Experts of a small language model.
Size: 10 layers, width 160, vocabulary 8192, 30.6M parameters.
Experts: 64 experts in each of 5 layers, 160 SwiGLU neurons an expert, a softmax router.
Training: 866M tokens, 5784 steps.
Below are experts of layer 2 (counted from 0) of a mixture-of-experts language model. Rows are named router (the router's row for the expert), gate (a neuron's input weights, with its number), up (a neuron's input weights, with its number) and show model dimensions 0-159. Each number is 500 + 25 x the weight over its row's rms, rounded and kept within 0 to 999. Numbers have three digits each.
After each expert's rows: a language model's description of what the expert responds to; "comes after" lists some tokens at least twice as common just before its tokens as in all text. This comes from a sample of Wikipedia text that the model never trained on. Tokens count by the router's weight.

# expert 44
router:490453471515499486463511486510428510483521526473519477495518524521480512516472474468527478481520527476516488532470469520533474485458468472530523523481478472482524467484475493480476508535478529525524525513541517475519472516467518519479470513486481472494532482472523480485476527523474459524527526506522486535469483530520468478478533484517492474503474467520533472529472518476475478524523516489529532471476477480515519481474475474480531484474524521484525474480528478539529542458469483
gate1:451457531501503537519497462533483529478512529497522516499522514521467463494480513483528500484565504468514483540504499502516499501506478489494496542483477490517497472476452477487492489480449518493519494490480495478486493495483480506477518506490480513498522472454518460489477522503500508540480523476487479478503457519538523432507499497505539468463523475494517472537472492483494480534509495452520463524517472499539496463458511477484509453423546510475532482459504505516528508496457514
up1:537499460515479483454512475531493519525472522503483477436478468490504527520518484496484476516508536508462444542518472513536474424471508447458516478483487505543505492544484508508485470481537479517560501473501505503486535544501464493496492478479509467512510498528520470505511519527482467520473520481494446476487522527496479496490470481526535494516464507482525535495497526517572490504503511539473507495526476494499542489517498484485512488541491507506494490508486480516473490475530517
gate2:448472560499482523516520484508510521510545498479534513494520499492453491532485518526525485494534501455483472532484480478550481502476494529538487487477457482449512523442456482468511527509494544524483461524509513454530501528476483515474517514496454528476497478502542501493470481496478508482489519499534477531499487514512505466493503512530520470505521509538477455488501500470509481496526509482516541529472475476541519479486525540510523482455511504492541502480517501496512492509451445
up2:469519529529514526535482487488566525484513498516469504538508497491483485471490532543491526504522527522530523488517477459478503530525550481500483486493527492502491526458477486476512516479472544474451465520470525477505476524490502527507481514565517527470494479476552516509498481501509504501506471494504473501501483510484549463497501509465501464465527545533468445478512497485531469474511491518458490475447504504470434501539514517489508520463503472512531513513460527498498482494494493
What it handles: Commas closing a clause before a participle or as well as, plus spaces, bars, line breaks, and digits in tables.
comes after: " |", ")", "|", " ===", ";", "==="

# expert 42
router:489446483509495477472517486508422514508520542471511481512522508512489525505467475447519467493518503494502494532469473530534481492460470465529520525486498503483525467483475501479471501533472516538502541516547486482503468512471520508484472504489489467506523483476522488491488531531486449518521542504521507526460490544524468478482545498506506474507493476523543473543470517486459488514523521489528541483488482485518526488475482490496527486478522526497517474475520455542537537463483476
gate0:477496466536510515481523465519477479505500511501498476513513495522499508477492474538554472515479445500521488537500484487486494386529510486475506518493497531523481512495484457517483527508478538556502514460494432462493487519496514513503464503490490529472527476459523463482497503492488508549494500494510499496515470476522486533501515517542502480503476467544487483484498509518562504492535478521487466524488508517543513495526483503493512484455497522483513480517511552543514479521472502
up0:510545496526454488503518488488465496503475542506485516547542494475538511461532507431503468526495490493476514525543544487486474521524531527521507491479502478514486521496488481593490525449477455520490503488522486505521494482522466464512495482495493499527509507457455488485504547465532477526477510508520530488514511558459537493522527471523448486503538474526478484489509524499493478479498503494534537497483476533487513501526477520489471497448516517512487510511511497496501491517483518
gate1:487484476505466520463517502512527520526515478470468519494486509493471500477514508478491510529536532496482479551525493534534467517507515462503526530480514512530531510418472495510467466480501442507489462518474457499494506489477475516460527511502524471501536507550509514526465547514521484511516509488513498479515480524531497472510536457496517448486526504506480510514500535530518473487521516463486499478507518526513475445521523502490524482473510521518548527490500553450497486456503465
up1:506527490518520516523522483539514510500499499541489483487529485509532500494476494473516481492473483468498520467481514495504516468529493497510459483530484471469484513497505503461495479496468505482425479537436492541548505472480498517545505501490484506523515525497519476481500487521519518522521531492528512528476492419489441505501437494517477516499479523485532513502486528461511517541455502543500516454507506478499520516448485480520540532514499468483460463504498445513512474482482506
What it handles: First digits of numbers in tables, measurements and dates, often after a space or parenthesis, plus count words two, three, several.
comes after: " ", " (", "1", "0", "5", " ft"

# expert 3
router:460477500523489522515526482528469516506518508470494510491535533531465492503509484477513466476549483471530480540490505505533469485503473478511508505482492497497537473477484494498481490529494508520521522497524492509501457541472512522494453525494488467509520452483511475482484554515458458545527497486505475497457444524519482498489503484522469487507498469524502487534454530483448511524507517478543509482471470451508508467491501499507550456468549535488519493479551479555512516478488481
gate1:521482501504476526529509487482445468525479460467519468477537516492476518508505486509448518470503483463498521490510517481503458479524516453454488507499512480514553506490476486556483506530528529487501539534554497489475490552539493531484497536488459514508487529515510514419485478493507478491475555510532477532528466478503458485518501510502503519466485489506500488504495533518507494510506479469468480493450476489548486508503497519529483528503488476484525494449466496504515493498514457
up1:489496490496470493510520491452475484510476524501470489507460491539454554519495471556516523451503481509500509523492505484507445482491510477499496532467532487521497519475498505505433500529473462496487515505510494498457573528495504515511432525456496490476476512483497477501527472491491499487525541490467498484512547517543483536519482454511475485484504495489517517489465549550520520525506507471470525492501494552506517508537553487480537516488481512520526507501531507502516523525487508
gate2:493491451519513524508494516512483550471479488485500537504512440545493514567478482506484500537524494483512502472495491551542521508488521487512510519519443491528489486509525464463484533535505506532473546489518513458509448454488481509508465493494471529494510497495498528495451488508506479551522523516504505521502479521524500441524501502534466534492510481503528533475487489495465537527497525534531547482483503511499500498473476458472496492523524544485473491465508499465473485456490490
up2:486458444483500534543457481493510493470507495493495502523529475506488477529495499511481474504547471432458486503485502532527527525512506513530502501528463467517461516575512473509471519515527544501480471473515507500472478476476451520530473485507496508520488530456478503515498467504543519508486546517507459489480494497486514492545505512494478493510516491541545513517529492519475503488468493526521553486513508537500527500474533449495497512517525540478471496467482519452489467490508493
What it handles: Capitalized month names and In, plus first pieces of capitalized names in tables, lists and citations, such as May, As(man), Don(nedieu), McC(arthyism).
comes after: " |", " in", " on", ":", "|", "On"

# expert 39
router:495449466512488479459507492506424505485517523473516482489519525521479509515461474460525476481519534479511492531469463525529476485457468469532519521484482469487523469483477498488475512540476532528523524512546515475522476513468517517478473512492484468501533486471519479493475526520472458520524521502519493535463486536516476484482537488517491477505475468520530474532467518482472481524520513500529532470481479480511522485469484476483529484479521522488529476482527480542527539453468479
gate0:478477464513483513512469483519541521520500507473495489490483471465491530471464491528533448524521479500517483525533510446492448475448500468535491506487504521505481508486486481503455483482498501495524475547479419489481500501483475480457509507480495444518521496484552509499483510470483509505469491456482491488508522445504533438508537477534506501520465494518531491496495513480548446475494506487504504507507481448520501489517489468486519499507566527492492503499495457504484481506511507
up0:495491496492480477473549477503520552486470511486466530567511534485536550521516486529534537484491543459491510492528491470483480494522494534494506472462526500455477481532495483472487498494495525475531487528479513518563496551498542510475493523470505526499544486520495504506542481482521509529530526520521522514491523527499490492521522495514506536552494503498497519538528502502473505505515478467523455510523516509454512483503509468512553479499548498514520512485506436497526488495546488
gate1:473445504524533527504506470519518537470506459502500485491559487514483478542467505498520494505533522485496524519503475529516491481503457496495505514494447544488523490489482487496492510546509497533458503517531496492566476498445506537473509526499462489492515451499510490485475524543526501525490525481542477502514495519539499491486528469551538478495485495530517483513483537492504504471511499448465533478496441479526487464499495508498485460453531527477525493484507527527514524495476543
up1:516465482528497547507487486505501509476491468501482484471501515548511503528494520489541497504511484478498548506483436490496460481517526478511447477499495491505523507502494494493521492537539467475521476484565474517474486474467515484467500511547503504517482488490506511522498534510508517541520508503487478481509518530547463487519517528522510486490501519501488430497550518454444493526501482452542467513475461510512457499504512499536475515488516510493464485455479557494511504502433491
What it handles: Commas after place names and clauses, the third digit of years such as 1997 and 1999, and prepositions like from, at, whose.
comes after: " ", "9", " of", "s", "ing", "es"

# expert 10
router:494450473519493471467511495503442509502521517482503474492512525512486499503452479455518490491511517482507489536466470514540478499455465466540519517486480480469528471508476500491482510523480528528520526501545492484521474509466520519482482510487486463494532485473517480490475518517466436518540521499524490534466488530507463475483545476517503480505476479520529475531471510468476463519515528490536521458482476477506514489475471467496532495479510516492531478487533478552529538440470489
gate0:527490477507502505489500504511475491493501540523501485486531515532506500503461501475502512531460492485498480463505468531489456484547477512532528511476493474519481436516483485511493460492474488485471477503466443531499499484477532486516494522507453487452493482465508472476512493496508466506486534512519478458504495473512534494459464547547494502441470514534469514567482502503527509526497532498523492500495521530478496488529494439483487493468539502506466527465556530506493487450513510
up0:499495436505502524507517466479455492458567530479479511480515525537505462495550495494481494512521482505530502500442476507431487539517487517547498499512521525444434557516484506543494524505498507505529524479505506491426501520542529502509502492529497486536511479505522503530523515504508500491481528524520531492484470503511509492502503498522486497482515526507494491503479546475493505531507465517509493441529478526525480504506509501499505520520473543468547519491491485485526518506458485
gate1:467495523514512527511496494515477513520495470471518458515506450530497481517490490496525488475475491482493498490490488475481503508523427495481479467502504509481498528502494467480536494502533528507554481526495478467515527525470508504452487533487425506485548437525493512474509465459518492488498479477508488508547478493541510502504512517479505526533454487525454503523521505518501467470504482499531510561521554459507478458506489505530498472510532502509505504543480556492519521457517516
up1:506477503504490474566460494492513468441486500500490470521502504453517514510518489506517512521506463521474491535497524509472512504471513483443531495498481518478536498574476486513510491495526525524556532519505520515511497520531498490523460489484542507507483517524460505489456504502503459497523499522498457474550510541527496472511533479429502510530454503509519499477540520510523506486493532496522511553492535458491491509489489527478485505524510492517486454509518546541516483488499541
What it handles: Mid-sentence the, commas, colons, spaces and URL dots, often right before numerals such as years, dates or decimals.
comes after: ",", " ", ":", " and", " as", " of"

# expert 40
router:479492490558480516507513452532488504491526505487486502514540492508465516500486499491501468474507498490499495537460498502512449480482473459512506549491480474502529461514493527469489513504475515499518519493513493487515438546494524517500467541513446462484528448467512495487497536533476473534534509482536485513483485524514491470478509491495494485519511484512528491491482533490482483529540496502535506495509487466507489456487485491468559469452516543468530479474546485514551490448455481
gate1:488491458518497494540512481493483511481499493518437501499505517492451493535504514510544512473489506497496474502513429516480499501508455503524488514511471456543480513534490536515502494546507505537501542504516493467525535530508523514517513538485526458468515473508528476537540490516492503501476471526486506515495507484546447505498522499504538430500481448523497527515467467494497472509547550531519539513518498458470524472495536507501497523502536514492504503506465507513534517552496491
up1:507504500509518469485506515499531486541518513469539518508522504519527505482500488497495442519499522502507535503486509483519459488453539483501527498464470491439509469515526462498468527472501512502479476476500476519480438512489476495530476500516499496540529497443486522478511519491473476528541497524537477503474522528481486476496514518536481499520517534520474463508497544482499486535530479526464467486480472531506464529530453476485514439512509518508505471478576491473497498479470540
gate2:489489490502466496546549457500516509493480472496542475524463477508537453501483530511467506528485515530497532490524504487519499451500528478498487520505471527504482502494476515512521485479526517503521474536537492459498503518532510501496534466521494450466487511451507503486471544496520497482520513534469479524461499475528470533441513518494544503480486472527488466471475513487526513490501527488529523531498460507478497486493525523442497534488543534475505522468545527495489495558460525
up2:515507530451472495511471534518511485489489503538503528501500479525480470509505479507501479453515490477539536465509482529485498478545507506475479461528521512453505469511507519529491513509484507501480480470492549503448483451481489508497496540509499526483504469465516490512523513528470522519508466505530531481510503528516571512529453490503466550508482524503480478505514534519497499499488486459513511465471536540503467492485450479519502438497529470490536520535529481519474507458502444
What it handles: Opening stems of words and names after articles or conjunctions, such as rel, part, g, Re, sub, and than.
comes after: " the", " and", " a", " to", " more", " as"

# expert 16
router:492455472515500486464514487511429510482519525474517476494519522522479513515470474467526479479520529475515486530472467522531475485460469470530523522481479473480521467482474496482478508534477531526524527516539521478521472517469520519477469512484482475491531480464521481485478527521472458524527525508523490533468482533519466479477535483517489473502473464522534475530472520478477479523524515484530530470474477479516520482475474473481529482477523522483527476479529477535528543458473484
gate0:474488482547495528505508461533498511483532515490517495510528493506477491504482469486514473496543520470525480529466504521502475467473479482496520527487460514509540472466498491514486532513458514521529498535502527471518504531466506531476498495498478483451534494488539464482455533523478481514511489489563500518492479507543470462469511473519484475508472500510530519496493577522516509507514480489504495497495444476537548478453491507491521442485532556475547496467516494502523512476490501
up0:530506489501501481525504490481493494457454500519465524520495487443495502519499503506477511505527528491480444447548518438472560508494496487447507490492475479497481484499508519491522552495501533480502501531512535501553474500490463523518486497544507464490501531523495528499490486524516511464484471516520526504475521550491497489422507473505470502493493485499565515530523518484508529504514479519506469507508430484493489501526462540506499494510503481509524503486476452473519532498517531
gate1:465475502516510559535496470541476534485488515483481529511498519538471485516479489523544455483522505479514469536486491548480480503502439464466488511478466488512507524480486514476459501503477528482504481520509516445477518507461530542501532504504473523488499458479540489479498515504480526495480492508517456514494456488527482502490464521533474484503459468507503482516516465514480484529525501521511517523512500485531537473502477495475521447490527545442524504439529469500527514503502479
up1:512478496459503490512510483496498518483456504481469493499459446493501481531537542536516503505482484490518506492461463512486542492479491519442506473498508522526490527488520512465495497468517536495523495496475499464474502475484522494550524474565521518484507481494477516499516471479502533448462509477505473457486489438462557527519507483523473471469467468528490504531518458516492458464513482499477509464526503531479499522530478504501517510523506503487483521447551473470480509521510518
What it handles: Sentence-final periods, opening parentheses after a name or title, and == heading markers, plus table-cell spaces before numbers.
comes after: "\n", " |", "|", ".", " =", ")"